Weights of a small mixture-of-experts language model, trained from scratch on English Wikipedia.
Experts: 96 SwiGLU neurons an expert, 2 picks a token, a sigmoid router.
Below are experts of layer 3 (counted from 0) of a mixture-of-experts language model. Rows are named router (the router's row for the expert), gate (a neuron's input weights, with its number), up (a neuron's input weights, with its number) and show model dimensions 0-63. Each number is 50 + 12 x the weight over its row's rms, rounded and kept within 0 to 99.
After each expert's rows: "mostly gets" lists some tokens that are sent to it at least half of the time. This comes from a sample of Wikipedia text that the model never trained on.

# expert 10
router:52 61 42 64 49 34 36 75 76 47 43 47 34 61 50 55 65 51 34 59 26 57 42 51 47 30 80 59 60 59 56 33 51 71 57 34 57 61 44 63 49 50 45 31 61 38 34 60 31 55 39 52 58 69 53 43 29 30 30 46 41 58 61 45
gate0:47 48 67 45 29 48 51 58 56 34 35 56 76 43 58 70 46 58 60 36 46 46 74 38 67 54 49 62 57 38 43 35 44 49 69 61 67 49 53 72 48 32 42 51 57 49 45 29 72 53 62 45 26 65 56 46 39 57 65 55 62 56 41 30
up0:50 54 41 59 56 30 51 61 45 54 41 53 35 43 44 55 66 42 39 44 50 53 63 67 75 34 35 79 69 55 43 22 75 53 51 60 56 58 48 53 32 65 59 48 55 39 36 42 49 61 58 54 49 77 56 48 68 44 31 83 57 55 43 60
gate1:45 47 36 81 42 45 37 34 59 50 52 48 35 40 51 46 42 53 47 58 69 59 55 44 47 68 43 26 63 48 44 60 61 44 64 45 49 64 51 24 51 67 54 46 53 41 49 63 35 50 49 54 66 55 26 58 44 51 65 55 36 41 67 36
up1:61 56 52 52 51 34 42 70 38 48 73 48 62 53 53 61 51 48 65 51 39 67 55 51 62 63 34 61 41 37 69 65 68 39 52 58 42 39 38 50 48 56 41 61 57 60 39 63 48 68 33 31 62 53 56 52 93 44 45 54 59 39 48 66
gate2:33 55 61 41 40 54 51 56 62 68 36 18 29 45 47 58 46 36 54 40 48 56 37 61 37 72 72 60 42 70 51 46 55 56 65 37 49 34 37 73 46 57 35 60 55 37 41 45 46 43 39 48 43 39 52 43 64 44 64 38 55 48 54 43
up2:46 50 50 45 53 63 47 52 64 60 54 46 51 71 35 61 58 29 67 57 62 56 39 32 47 54 70 80 52 63 75 55 48 73 33 67 48 58 72 39 72 42 36 42 58 49 54 52 38 37 49 58 30 53 50 38 38 57 56 43 47 24 60 51
gate3:51 48 38 51 55 41 67 35 33 44 39 45 67 48 47 54 59 29 62 50 48 35 53 40 53 45 48 51 72 52 43 39 88 38 65 56 78 45 42 42 36 54 56 66 25 56 44 46 39 36 61 62 64 72 49 17 43 40 42 47 20 45 35 68
up3:61 50 40 60 55 50 49 48 48 68 39 68 45 52 28 43 33 47 65 72 37 56 48 81 39 48 56 61 42 43 48 63 75 51 44 51 58 49 46 64 59 21 59 61 32 66 48 27 60 49 52 35 62 54 55 43 56 49 54 55 34 61 55 63
gate4:43 58 41 53 33 52 58 49 34 51 52 54 51 28 57 55 46 64 41 59 36 39 52 36 56 34 51 57 52 41 53 26 41 43 45 56 52 42 68 50 45 40 49 41 55 49 60 49 43 55 48 26 39 50 32 40 38 47 46 45 73 21 55 58
up4:48 62 41 64 41 45 78 59 53 65 48 43 36 62 50 63 69 51 42 53 52 35 70 34 50 64 58 43 54 54 50 40 59 39 65 42 63 51 26 58 47 54 66 56 62 48 71 36 48 67 49 41 60 66 47 47 45 53 75 45 51 46 67 61
gate5:42 51 60 60 68 50 40 63 53 66 33 43 46 52 52 51 73 30 39 42 51 59 52 50 53 18 72 51 60 26 40 51 44 53 33 60 76 46 32 80 53 65 49 54 55 32 38 40 58 45 36 45 50 51 51 56 44 54 49 46 58 41 70 56
up5:62 38 51 40 51 36 61 49 50 60 62 72 45 36 35 49 49 65 34 54 41 43 52 37 57 60 37 54 39 56 42 69 56 28 56 54 48 55 82 44 58 50 44 54 52 58 47 87 66 56 58 76 51 42 51 37 35 68 67 38 45 67 44 54
gate6:40 27 45 42 52 28 55 65 38 49 47 34 34 28 66 44 49 74 58 41 54 41 58 58 50 64 48 50 58 50 37 45 59 62 47 36 65 08 37 72 43 45 46 64 53 42 47 43 47 89 45 57 58 53 35 61 37 53 46 44 33 33 45 65
up6:42 57 47 51 68 62 55 52 69 52 60 61 51 60 70 45 44 53 55 65 39 70 57 64 63 67 45 43 82 41 56 39 56 55 39 40 47 59 70 20 39 47 50 43 61 40 49 59 26 52 52 40 29 32 48 51 56 58 57 64 53 52 31 37
gate7:65 68 53 53 51 39 72 61 48 56 58 37 73 60 27 58 36 52 85 46 51 42 48 61 63 43 56 42 55 48 48 41 45 53 60 72 64 72 52 43 55 31 55 56 34 43 43 64 56 44 42 70 74 33 52 50 60 58 36 49 37 67 37 57
up7:52 46 51 39 52 69 56 58 30 52 58 72 54 63 56 51 57 36 29 49 50 64 38 62 68 48 51 57 68 39 73 40 53 29 53 44 41 41 42 65 51 54 54 34 65 61 52 42 60 36 68 53 30 39 66 60 26 61 39 61 80 13 51 50
mostly gets: "point", "write", " used", " require", "ident", " provide"

# expert 11
router:80 55 32 67 35 59 46 52 47 47 33 39 37 47 56 43 78 42 54 64 45 46 68 45 47 34 63 57 37 77 67 46 48 49 62 39 67 37 54 40 68 40 39 33 42 49 37 64 37 61 43 51 61 47 57 32 43 52 67 51 48 37 56 57
gate0:28 57 43 56 47 39 53 55 54 53 47 57 58 51 47 59 26 48 48 55 54 51 49 41 56 80 48 54 49 51 52 33 36 51 48 54 37 44 49 57 54 35 41 38 63 32 35 47 41 57 73 51 56 35 49 51 65 65 48 44 56 60 60 31
up0:48 55 57 72 58 42 52 61 53 64 70 52 60 53 67 62 36 56 55 33 61 54 31 58 47 41 43 56 63 45 54 37 49 60 89 43 36 56 48 37 41 50 59 49 45 55 62 61 50 42 65 51 37 31 49 48 50 46 54 72 53 47 45 63
gate1:24 64 36 65 39 31 36 45 47 47 33 43 60 45 49 57 53 43 43 49 67 63 62 46 58 55 70 44 54 46 73 48 29 38 47 37 72 44 62 21 38 62 60 59 54 48 32 75 49 48 40 59 54 40 63 44 51 74 77 48 32 39 67 59
up1:58 48 48 35 44 52 41 58 39 38 61 56 49 42 49 47 41 56 59 39 52 69 50 58 61 66 57 58 31 63 67 67 54 58 39 82 41 44 47 39 51 52 36 52 68 59 33 55 24 50 37 50 48 48 61 54 69 74 54 57 65 28 53 38
gate2:38 64 71 46 44 64 61 66 42 55 48 47 47 40 58 67 55 40 52 49 36 56 32 34 56 57 52 74 46 61 58 38 42 33 64 49 55 41 36 47 58 57 44 58 42 40 31 65 52 51 77 59 38 39 35 47 44 51 65 46 51 34 32 50
up2:39 54 45 40 63 53 34 61 69 67 49 42 48 47 43 61 38 25 55 68 59 62 27 34 51 58 46 57 44 68 51 65 32 50 35 55 63 55 92 49 64 53 44 44 79 42 51 35 52 54 64 60 51 70 35 59 56 57 40 31 44 55 46 58
gate3:51 71 42 42 44 58 67 58 25 64 37 64 61 44 55 64 50 44 55 40 55 42 59 66 31 58 39 63 70 80 29 61 45 40 37 76 72 54 45 50 29 56 51 60 44 55 56 54 40 47 45 50 67 44 52 03 45 56 54 35 25 45 59 46
up3:69 32 46 54 64 52 24 48 53 23 42 55 47 63 50 55 39 64 42 67 43 62 50 63 52 52 33 49 53 33 58 60 68 40 61 60 40 61 46 79 86 38 51 61 40 57 54 45 38 46 68 44 50 57 38 42 42 54 44 61 44 70 36 44
gate4:42 21 50 69 47 46 62 65 40 53 38 61 47 49 50 42 52 76 44 37 59 26 43 48 57 53 57 50 32 52 52 44 60 55 74 49 46 47 49 58 39 31 68 66 46 32 31 56 22 40 50 42 44 57 40 60 46 52 46 43 56 46 42 31
up4:53 39 42 57 42 47 75 55 49 47 57 23 44 58 52 50 47 76 45 36 31 41 76 55 61 59 40 52 66 35 43 51 50 34 46 51 69 52 52 53 53 39 59 64 36 27 70 53 22 51 44 52 56 40 58 37 36 39 45 30 51 33 43 63
gate5:66 52 56 66 41 45 49 45 55 38 46 35 44 43 66 60 39 25 51 38 19 54 49 60 63 47 64 57 59 36 43 52 52 58 47 57 46 41 42 73 61 59 48 66 58 51 44 34 61 51 43 40 50 56 43 51 66 48 29 51 41 37 68 64
up5:50 51 48 57 48 47 55 56 54 61 55 57 53 36 52 67 58 87 44 56 66 49 54 43 32 44 31 76 25 37 63 44 65 39 52 38 31 23 69 49 51 37 31 46 54 42 56 74 57 52 61 52 50 61 45 37 28 57 61 36 56 55 58 36
gate6:39 41 64 58 59 46 54 73 43 26 33 55 34 38 41 53 29 45 64 56 38 41 57 55 58 59 46 43 73 42 41 55 48 45 65 42 54 18 29 60 59 59 69 39 37 44 58 53 51 67 19 47 43 48 39 62 45 59 64 58 48 47 62 59
up6:57 68 50 55 72 55 77 49 53 48 54 64 69 54 61 29 54 49 61 56 34 52 48 56 52 63 39 54 36 61 44 41 42 68 60 60 46 58 55 47 41 48 56 45 53 42 74 45 60 39 54 40 35 31 74 47 56 50 41 57 48 50 44 47
gate7:53 68 47 54 43 50 59 63 59 32 60 23 46 54 50 55 27 51 52 51 52 25 47 41 61 43 57 57 61 62 41 61 42 53 62 35 50 42 86 35 49 33 36 52 32 24 63 43 49 73 38 44 56 55 75 42 45 43 27 76 35 63 40 50
up7:49 58 68 53 58 49 42 30 45 59 37 64 41 45 66 57 43 39 41 52 51 73 53 72 33 23 52 64 56 44 41 46 51 46 26 59 42 36 33 60 52 51 46 44 66 61 41 46 64 38 86 27 47 59 41 55 39 55 55 33 57 25 61 47
mostly gets: "min", "duc", "cc", "cul", "rect", "tro"

# expert 0
router:68 57 39 48 36 35 26 63 73 45 65 37 40 53 48 31 52 59 52 69 53 59 67 44 46 35 76 50 44 56 78 27 52 62 58 43 43 58 38 37 44 34 40 31 63 43 61 35 55 53 38 23 48 45 57 43 66 50 63 65 56 37 46 48
gate0:31 71 49 47 48 71 23 47 47 52 31 61 59 42 70 51 40 61 66 48 64 51 55 48 42 41 70 71 56 30 41 55 51 42 71 49 59 37 60 51 57 48 65 43 65 77 61 47 35 50 46 42 29 49 43 66 30 64 28 48 44 47 37 68
up0:45 29 55 61 30 29 38 61 48 52 46 39 64 65 30 52 52 51 58 54 31 29 41 61 61 67 39 52 65 54 53 26 35 45 43 60 33 78 54 60 53 35 45 32 41 63 57 70 64 35 60 42 72 54 49 44 34 32 47 54 56 49 27 42
gate1:46 66 53 56 59 30 50 63 25 68 40 41 47 35 26 48 66 80 57 54 67 43 73 35 38 42 41 45 67 54 35 31 55 61 60 51 54 61 52 27 63 44 51 49 56 57 53 45 49 45 56 47 49 44 42 49 46 41 45 50 45 27 41 47
up1:41 52 53 38 33 63 53 60 43 54 59 56 53 66 40 63 57 63 23 32 52 65 34 48 64 59 62 45 45 73 59 76 42 36 18 33 47 35 41 30 65 58 51 60 66 56 47 60 48 47 54 50 66 41 57 48 55 73 46 64 57 52 47 53
gate2:58 71 39 42 62 65 55 74 56 65 52 80 46 47 55 40 40 39 51 45 55 46 44 59 59 46 43 54 66 67 58 39 52 64 71 72 50 39 49 62 42 47 34 44 51 45 43 61 57 34 54 41 62 41 67 59 60 54 63 36 47 56 59 30
up2:67 72 58 52 37 56 31 54 66 39 67 45 33 51 43 41 41 53 48 45 71 39 45 37 45 60 39 47 53 75 82 46 50 43 32 55 48 68 32 49 53 55 31 64 37 60 32 50 46 48 58 29 48 53 51 53 84 56 46 45 53 55 58 51
gate3:40 60 52 53 44 42 43 72 50 48 42 49 44 39 29 65 67 52 42 58 66 61 70 50 76 77 49 53 41 51 68 71 58 35 26 68 53 60 41 44 44 71 49 55 51 60 48 58 58 59 61 48 71 46 23 29 59 56 28 48 44 58 44 60
up3:45 46 55 79 43 52 21 55 32 65 51 47 47 48 47 63 30 50 56 69 31 37 64 48 44 53 56 48 52 56 54 40 43 34 51 54 29 63 56 43 85 65 56 65 26 68 64 42 54 37 80 80 44 64 27 46 36 64 22 64 43 50 56 49
gate4:35 72 57 58 73 43 35 59 28 59 46 42 44 39 54 55 32 39 46 58 38 63 64 56 55 28 36 36 49 55 57 50 15 50 58 58 46 65 54 58 58 44 36 45 50 56 43 51 55 59 29 66 59 49 41 38 43 64 58 47 30 34 57 58
up4:51 64 62 60 50 37 30 31 34 62 58 54 44 30 36 43 20 57 70 39 18 49 58 56 54 41 48 69 33 52 40 39 35 48 48 49 49 74 28 64 41 50 40 36 51 40 44 45 40 60 54 47 59 55 41 62 39 68 67 36 24 37 46 51
gate5:64 49 48 24 42 45 61 69 48 52 41 34 56 31 54 46 51 65 51 49 49 43 54 69 71 63 82 53 83 33 48 45 44 54 54 62 87 55 55 47 62 64 55 36 34 45 41 27 51 43 54 47 49 72 48 47 33 46 49 60 68 43 48 49
up5:58 56 58 47 32 54 41 55 45 75 63 44 53 47 53 29 76 42 65 48 51 63 50 37 27 43 38 55 55 67 61 63 73 56 48 45 17 38 53 62 54 34 31 64 81 53 63 62 38 43 52 57 42 47 54 44 73 36 60 62 48 51 51 46
gate6:37 49 43 37 33 51 37 76 36 34 35 44 41 40 51 52 40 55 34 63 45 39 62 46 66 56 41 64 65 48 52 60 45 45 36 55 61 54 27 47 56 58 34 68 43 40 55 30 43 47 31 37 67 58 54 61 32 80 41 71 59 66 60 45
up6:34 45 54 56 59 47 69 55 49 50 40 23 57 39 74 31 47 42 51 72 37 14 57 48 43 53 43 44 46 36 50 68 65 42 40 44 50 51 31 32 53 23 45 61 42 36 45 42 45 57 43 40 57 73 45 54 31 46 33 65 53 49 57 48
gate7:40 64 35 39 44 34 63 55 57 58 64 55 65 43 61 71 56 73 74 30 62 36 34 42 39 60 49 66 54 65 37 60 68 63 47 62 68 55 45 68 53 30 42 56 45 33 40 60 50 33 26 51 68 74 48 48 43 55 51 57 46 61 66 45
up7:43 57 55 54 22 48 54 62 34 58 61 45 59 61 40 31 54 50 58 50 71 61 60 37 57 53 47 35 62 57 48 29 57 60 50 74 43 57 37 74 61 59 46 31 77 61 47 54 62 45 79 59 53 43 47 32 40 57 31 37 50 64 42 61
mostly gets: " The", " the", " his", "The", " an", " a"

# expert 3
router:63 51 45 61 53 33 24 57 67 59 52 63 38 24 36 43 45 44 52 63 42 35 63 66 35 42 72 62 37 59 75 29 64 45 27 43 43 67 54 27 53 48 52 40 52 53 34 57 38 61 41 37 67 45 58 50 45 57 70 48 84 61 69 41
gate0:48 49 58 58 44 20 61 46 63 37 25 39 52 50 63 69 43 69 52 39 55 49 38 61 46 51 51 59 43 55 39 62 44 65 53 66 54 59 64 49 44 50 56 45 72 59 33 68 28 51 58 16 32 55 50 44 46 38 41 49 47 44 61 52
up0:42 48 47 34 71 44 59 53 56 47 37 62 48 63 54 73 43 56 50 53 35 38 51 47 49 29 42 25 39 56 54 76 46 53 46 49 54 62 54 29 46 67 55 50 47 53 44 52 31 28 56 45 54 54 61 59 36 45 41 50 39 42 61 50
gate1:65 70 67 71 58 61 66 74 52 64 43 63 30 55 37 38 47 53 45 47 42 52 32 73 44 33 62 71 44 57 60 41 45 23 60 58 62 57 39 49 53 61 63 44 52 52 59 71 64 44 47 47 47 43 12 49 61 72 49 75 50 59 57 39
up1:62 59 46 55 57 68 62 56 61 57 62 69 39 55 61 49 43 52 45 51 33 60 65 43 71 49 47 64 40 65 59 59 68 49 64 52 56 51 49 34 24 48 52 40 36 55 46 53 64 47 66 68 26 40 30 57 57 72 56 39 49 63 46 53
gate2:37 46 23 42 55 70 46 43 58 59 37 50 43 58 38 55 35 47 33 37 57 48 49 45 42 76 61 70 71 35 48 50 61 46 64 72 63 52 61 59 55 70 38 64 44 54 33 42 57 28 73 57 43 43 54 50 50 42 43 41 57 39 36 59
up2:44 37 40 46 48 55 43 41 45 59 51 45 37 91 55 56 55 49 38 49 42 34 26 53 45 51 63 75 73 38 60 37 40 44 42 55 50 53 50 44 48 63 35 47 53 55 56 20 58 37 64 47 37 43 56 54 61 56 47 57 66 33 46 64
gate3:50 25 52 44 37 54 46 69 34 55 49 47 69 54 44 48 36 60 52 46 58 31 36 45 37 73 49 62 35 58 58 60 60 63 60 70 56 53 55 34 41 49 57 56 66 26 54 51 54 62 48 52 37 47 36 62 26 57 47 34 43 59 45 48
up3:43 39 58 43 35 61 52 58 38 49 29 40 13 73 15 43 57 35 72 60 48 35 49 40 43 68 59 37 35 40 60 57 56 48 57 53 40 30 65 39 41 59 64 51 58 40 58 48 40 55 51 36 52 33 65 46 67 50 45 63 55 65 53 52
gate4:53 60 45 55 56 47 57 37 38 59 57 26 54 46 34 50 48 54 41 47 46 48 64 59 64 68 70 55 56 70 64 46 41 37 57 75 62 47 52 59 30 59 80 47 69 31 62 34 64 49 45 50 50 43 55 57 57 36 36 35 42 31 75 46
up4:41 50 40 50 39 52 49 61 48 43 52 37 28 48 44 19 45 38 55 52 68 58 52 49 73 70 54 55 40 48 61 41 46 48 25 36 62 51 38 76 50 41 56 66 45 55 56 59 53 48 60 38 56 35 40 45 37 43 61 31 37 72 51 37
gate5:63 66 49 48 55 59 50 51 50 41 57 50 64 49 47 57 61 36 27 42 53 41 34 56 56 41 48 65 47 40 53 57 45 47 54 69 75 48 57 50 32 68 61 36 65 37 64 41 34 45 36 56 31 50 21 58 53 70 55 48 43 35 57 49
up5:42 31 49 57 69 67 76 46 57 45 43 28 60 51 65 44 69 71 46 52 70 55 36 35 56 47 27 44 66 38 31 72 53 28 47 50 55 30 51 66 49 42 74 38 46 33 52 72 50 48 50 56 35 70 67 46 55 46 47 52 47 40 60 45
gate6:36 54 47 55 28 40 60 67 42 51 64 56 33 56 32 40 61 62 43 36 53 52 57 61 37 39 49 52 27 53 43 22 61 57 52 68 41 51 36 70 41 45 49 55 52 64 53 57 35 42 61 56 41 75 44 66 33 43 12 59 28 71 50 63
up6:51 40 42 65 55 52 74 64 36 21 62 29 42 25 58 40 38 56 73 37 49 64 41 46 35 37 46 32 62 36 48 74 53 60 42 56 54 44 40 41 43 78 48 42 52 40 48 35 41 57 51 41 25 42 48 51 45 43 39 47 46 34 48 61
gate7:55 68 44 53 47 60 58 48 48 58 50 68 47 37 52 56 34 64 57 43 23 30 48 53 59 35 45 50 50 46 49 43 48 47 65 62 74 59 46 61 47 45 63 55 37 33 36 51 63 43 51 66 61 75 40 58 40 62 51 50 41 62 45 40
up7:52 42 36 62 65 48 71 55 52 43 33 43 71 37 34 77 66 56 41 49 45 58 56 53 66 47 32 66 59 51 48 62 47 77 21 65 53 50 60 56 38 61 33 49 50 38 49 56 46 44 40 51 40 51 32 59 59 61 65 44 34 55 41 55
mostly gets: "),", " with", " from", " &", " and", " between"

# expert 13
router:77 34 41 68 51 17 28 63 69 58 64 39 38 59 58 38 46 53 51 55 35 52 63 62 43 30 65 73 39 59 63 31 37 70 43 53 44 43 42 42 47 49 35 47 77 41 43 57 49 44 51 43 42 43 47 45 29 55 67 56 37 55 55 24
gate0:46 40 67 53 44 44 38 51 48 39 39 33 44 25 48 37 50 63 44 51 35 53 52 45 63 46 69 37 69 65 38 27 34 53 52 55 37 32 37 47 36 49 38 34 52 61 30 48 58 64 54 45 38 53 30 45 48 45 45 71 62 56 56 40
up0:63 37 65 64 39 51 62 27 41 29 35 70 52 44 34 35 47 44 61 36 53 47 39 40 50 73 62 65 68 57 42 41 43 47 46 57 61 33 48 44 84 43 38 58 52 51 45 54 47 43 39 57 43 46 78 48 40 50 31 56 62 52 56 34
gate1:26 39 34 60 40 64 40 59 30 59 47 63 45 24 48 43 54 41 57 50 53 53 72 46 56 33 61 61 55 49 69 52 16 43 51 43 52 60 50 44 44 76 53 53 47 61 27 45 58 56 65 62 32 46 48 37 33 45 61 49 45 66 63 41
up1:55 53 69 58 55 49 60 65 47 58 55 64 53 50 30 62 45 40 71 46 33 58 49 38 61 52 44 41 46 31 62 26 86 31 55 47 62 65 36 61 44 25 40 51 63 64 63 55 58 59 34 60 65 56 55 41 65 51 40 37 45 28 47 59
gate2:40 34 58 20 37 48 46 51 41 54 31 56 48 45 57 59 36 58 49 31 70 50 59 29 40 46 63 58 30 28 63 53 68 26 60 54 63 51 62 58 57 44 24 62 60 55 47 48 47 65 47 59 32 28 42 58 67 61 42 63 54 50 43 43
up2:69 67 45 60 50 54 52 51 77 58 75 35 49 55 36 37 54 61 34 65 54 47 33 40 33 55 43 41 67 62 46 46 41 60 39 63 42 46 62 37 60 45 54 53 48 32 67 60 63 55 58 48 54 39 45 36 54 49 49 39 38 52 37 47
gate3:48 47 57 61 52 67 67 70 48 40 44 54 81 49 46 51 57 65 34 60 44 58 41 39 53 37 28 54 46 41 40 62 48 26 43 47 76 55 44 56 58 27 52 51 64 38 33 48 62 47 47 64 67 35 63 32 27 60 49 56 50 43 57 63
up3:57 43 43 69 48 64 59 59 68 47 40 49 42 55 35 67 29 70 56 40 38 58 33 43 49 48 63 51 56 61 60 35 56 66 57 47 42 44 42 58 79 49 56 49 39 67 61 60 68 47 41 51 67 60 59 54 52 65 45 35 55 68 29 49
gate4:60 37 55 39 27 52 83 47 40 51 45 48 47 53 38 52 61 41 42 29 35 29 56 46 60 36 72 68 46 47 66 50 45 42 51 35 54 58 48 47 62 38 37 58 62 44 45 64 47 37 40 64 64 61 39 62 41 60 60 41 58 70 47 39
up4:37 58 41 56 06 57 32 57 48 28 61 59 62 66 66 56 51 53 36 49 53 25 54 69 67 63 54 57 50 52 50 53 50 52 59 36 68 48 57 45 28 54 56 50 49 42 60 53 62 40 59 44 56 69 48 55 63 62 58 69 45 49 49 55
gate5:66 79 60 68 42 36 50 47 42 86 54 52 42 52 52 44 59 41 71 59 46 42 59 71 47 47 46 74 51 44 59 49 34 44 47 72 59 38 77 58 64 48 49 53 53 38 37 47 40 35 57 52 56 65 32 55 42 60 44 52 33 57 41 42
up5:73 52 66 57 39 45 48 52 42 53 52 46 43 49 36 32 43 53 51 40 73 48 40 34 39 36 37 61 55 39 52 52 44 36 48 38 39 52 53 42 70 34 47 29 78 57 17 58 54 54 40 65 49 60 42 42 30 70 43 55 32 67 40 39
gate6:42 52 46 57 42 47 60 65 36 32 53 39 58 46 38 65 58 58 43 48 55 41 33 49 33 57 63 54 67 46 46 52 26 58 55 34 66 32 29 52 48 37 52 39 62 38 44 24 55 68 47 70 36 30 43 53 41 70 37 50 52 56 52 56
up6:46 52 51 69 47 48 57 51 39 57 47 55 58 44 59 52 25 53 39 59 58 46 54 64 35 69 64 58 19 59 42 53 65 49 48 69 37 26 43 36 54 67 54 37 60 32 79 59 52 50 48 43 30 63 64 56 48 44 36 45 55 76 24 50
gate7:70 51 20 46 51 43 67 40 54 35 41 39 65 53 73 46 24 59 66 60 28 56 49 26 38 32 43 77 38 49 43 56 33 58 48 47 68 39 42 52 33 43 76 30 50 49 50 48 56 65 52 38 47 60 31 57 52 59 67 20 39 52 48 55
up7:45 39 55 62 52 56 29 50 59 51 42 49 69 41 55 31 53 54 60 47 22 68 23 34 61 37 42 59 44 65 52 47 45 54 46 36 60 63 26 43 56 45 54 22 55 60 69 29 45 61 59 49 50 38 62 55 32 68 51 24 24 48 52 40
mostly gets: " dis", " pro", "---|---|---|---|", " co", " f", " trans"

# expert 1
router:65 44 39 56 68 54 36 66 58 45 59 60 44 60 45 24 69 18 47 71 44 41 71 66 47 23 64 54 56 68 68 29 79 44 53 52 54 33 50 37 47 49 33 39 54 75 57 50 37 52 41 34 52 42 58 40 38 54 48 49 45 60 52 29
gate0:50 51 36 46 43 37 47 52 58 70 33 58 51 47 37 47 52 50 40 50 50 53 58 31 59 54 54 71 45 53 62 53 54 52 52 42 46 41 65 47 34 39 49 58 62 49 77 46 52 48 47 17 45 55 44 42 43 39 46 36 81 31 40 62
up0:37 42 48 41 25 57 38 51 52 42 27 65 45 60 54 53 63 64 48 34 71 40 50 39 83 58 56 73 56 36 41 76 49 40 63 53 57 57 54 55 42 29 48 60 48 53 70 55 66 52 47 57 61 50 57 54 48 56 42 55 59 52 44 45
gate1:26 62 32 51 58 53 36 51 40 27 60 50 50 14 43 43 51 36 46 49 48 74 65 55 26 83 53 74 52 37 58 30 62 41 50 45 50 48 69 66 44 28 71 50 51 39 34 67 41 53 61 48 38 53 76 55 50 47 55 39 24 59 42 35
up1:39 69 56 52 51 33 57 67 32 63 51 44 79 27 49 58 58 49 50 53 52 58 41 44 47 69 26 46 44 46 42 47 70 27 53 50 47 53 52 43 63 68 44 46 67 57 40 41 37 44 45 57 51 35 71 64 61 54 65 54 68 36 45 45
gate2:34 60 63 43 46 64 47 59 61 39 51 51 53 76 67 43 39 48 50 58 49 63 75 58 29 69 65 50 43 61 61 32 58 36 58 66 60 38 44 29 59 87 67 72 70 47 46 54 50 42 61 42 41 54 39 60 55 50 39 47 53 46 66 41
up2:58 34 41 36 43 43 50 55 75 44 47 44 42 68 50 70 41 51 66 58 68 44 34 56 55 52 53 52 44 50 38 60 79 62 51 73 47 53 43 47 43 49 61 38 47 55 37 32 57 53 58 33 62 66 63 49 30 31 42 42 47 38 24 33
gate3:64 70 57 57 57 54 64 65 54 71 55 75 50 57 65 73 46 38 62 64 56 44 53 44 48 27 64 37 57 52 44 62 48 44 54 49 58 50 61 54 44 44 55 40 54 57 55 66 51 37 39 73 60 81 21 32 40 38 37 31 52 27 52 39
up3:64 38 57 58 36 55 43 48 43 44 61 33 44 66 39 49 46 80 55 64 39 59 41 54 45 62 39 73 53 31 39 49 53 46 37 57 60 61 57 57 56 45 43 41 49 34 45 48 71 54 32 59 50 71 61 51 57 33 39 61 46 40 36 76
gate4:30 53 62 57 41 57 62 66 75 52 43 45 41 42 29 41 51 61 62 31 66 41 51 56 48 49 57 53 55 52 51 72 52 43 61 47 63 35 41 51 48 55 49 35 40 48 55 55 52 17 45 50 62 44 36 48 47 71 72 75 34 55 51 36
up4:20 51 62 66 42 56 42 46 49 56 72 42 48 50 29 60 32 52 50 41 58 47 58 50 60 65 52 40 65 38 46 56 53 54 56 29 34 52 36 41 51 66 41 59 60 25 27 55 65 25 70 72 46 68 73 60 55 67 54 59 27 34 37 43
gate5:47 44 38 45 60 39 52 67 48 43 44 29 54 60 64 61 50 36 42 46 48 55 66 43 63 44 46 52 77 78 69 41 49 32 55 57 75 51 51 39 52 55 43 61 48 37 40 52 48 44 47 48 49 57 41 50 52 33 45 45 57 32 54 50
up5:71 38 55 63 42 50 45 36 53 55 33 44 53 51 45 49 41 63 54 56 57 51 50 33 26 56 64 55 44 34 41 52 57 50 39 46 37 57 48 53 60 30 34 57 64 30 75 49 86 50 58 54 52 43 69 69 36 35 60 55 45 60 34 56
gate6:61 35 42 58 78 39 69 62 23 67 52 48 65 34 66 54 52 54 45 35 56 45 54 63 29 50 40 61 63 36 45 54 37 67 49 54 51 17 32 49 38 58 57 43 44 28 61 35 28 43 55 49 28 56 57 46 27 49 51 47 59 48 51 47
up6:52 35 42 45 39 52 68 36 43 61 47 41 53 28 49 58 36 19 59 42 38 44 34 49 60 52 57 60 51 28 44 36 46 60 45 59 67 38 29 55 36 39 58 61 49 26 39 48 53 51 35 61 55 57 47 53 26 30 53 61 71 55 39 51
gate7:77 54 41 58 56 50 66 50 38 54 58 47 55 36 58 79 63 51 54 66 52 32 50 41 50 41 48 49 53 43 49 40 44 68 55 69 68 59 48 63 59 52 53 31 45 44 61 52 38 76 67 75 43 56 34 60 36 55 49 55 30 64 35 59
up7:55 50 26 54 37 40 35 55 50 46 71 49 73 49 57 73 44 33 38 57 48 43 34 41 68 50 34 51 51 51 49 64 40 54 48 63 62 41 35 57 47 61 61 48 58 73 32 38 64 49 57 34 30 54 54 48 47 59 67 59 55 36 50 50
mostly gets: " was", " is", " be", " are", " were", " he"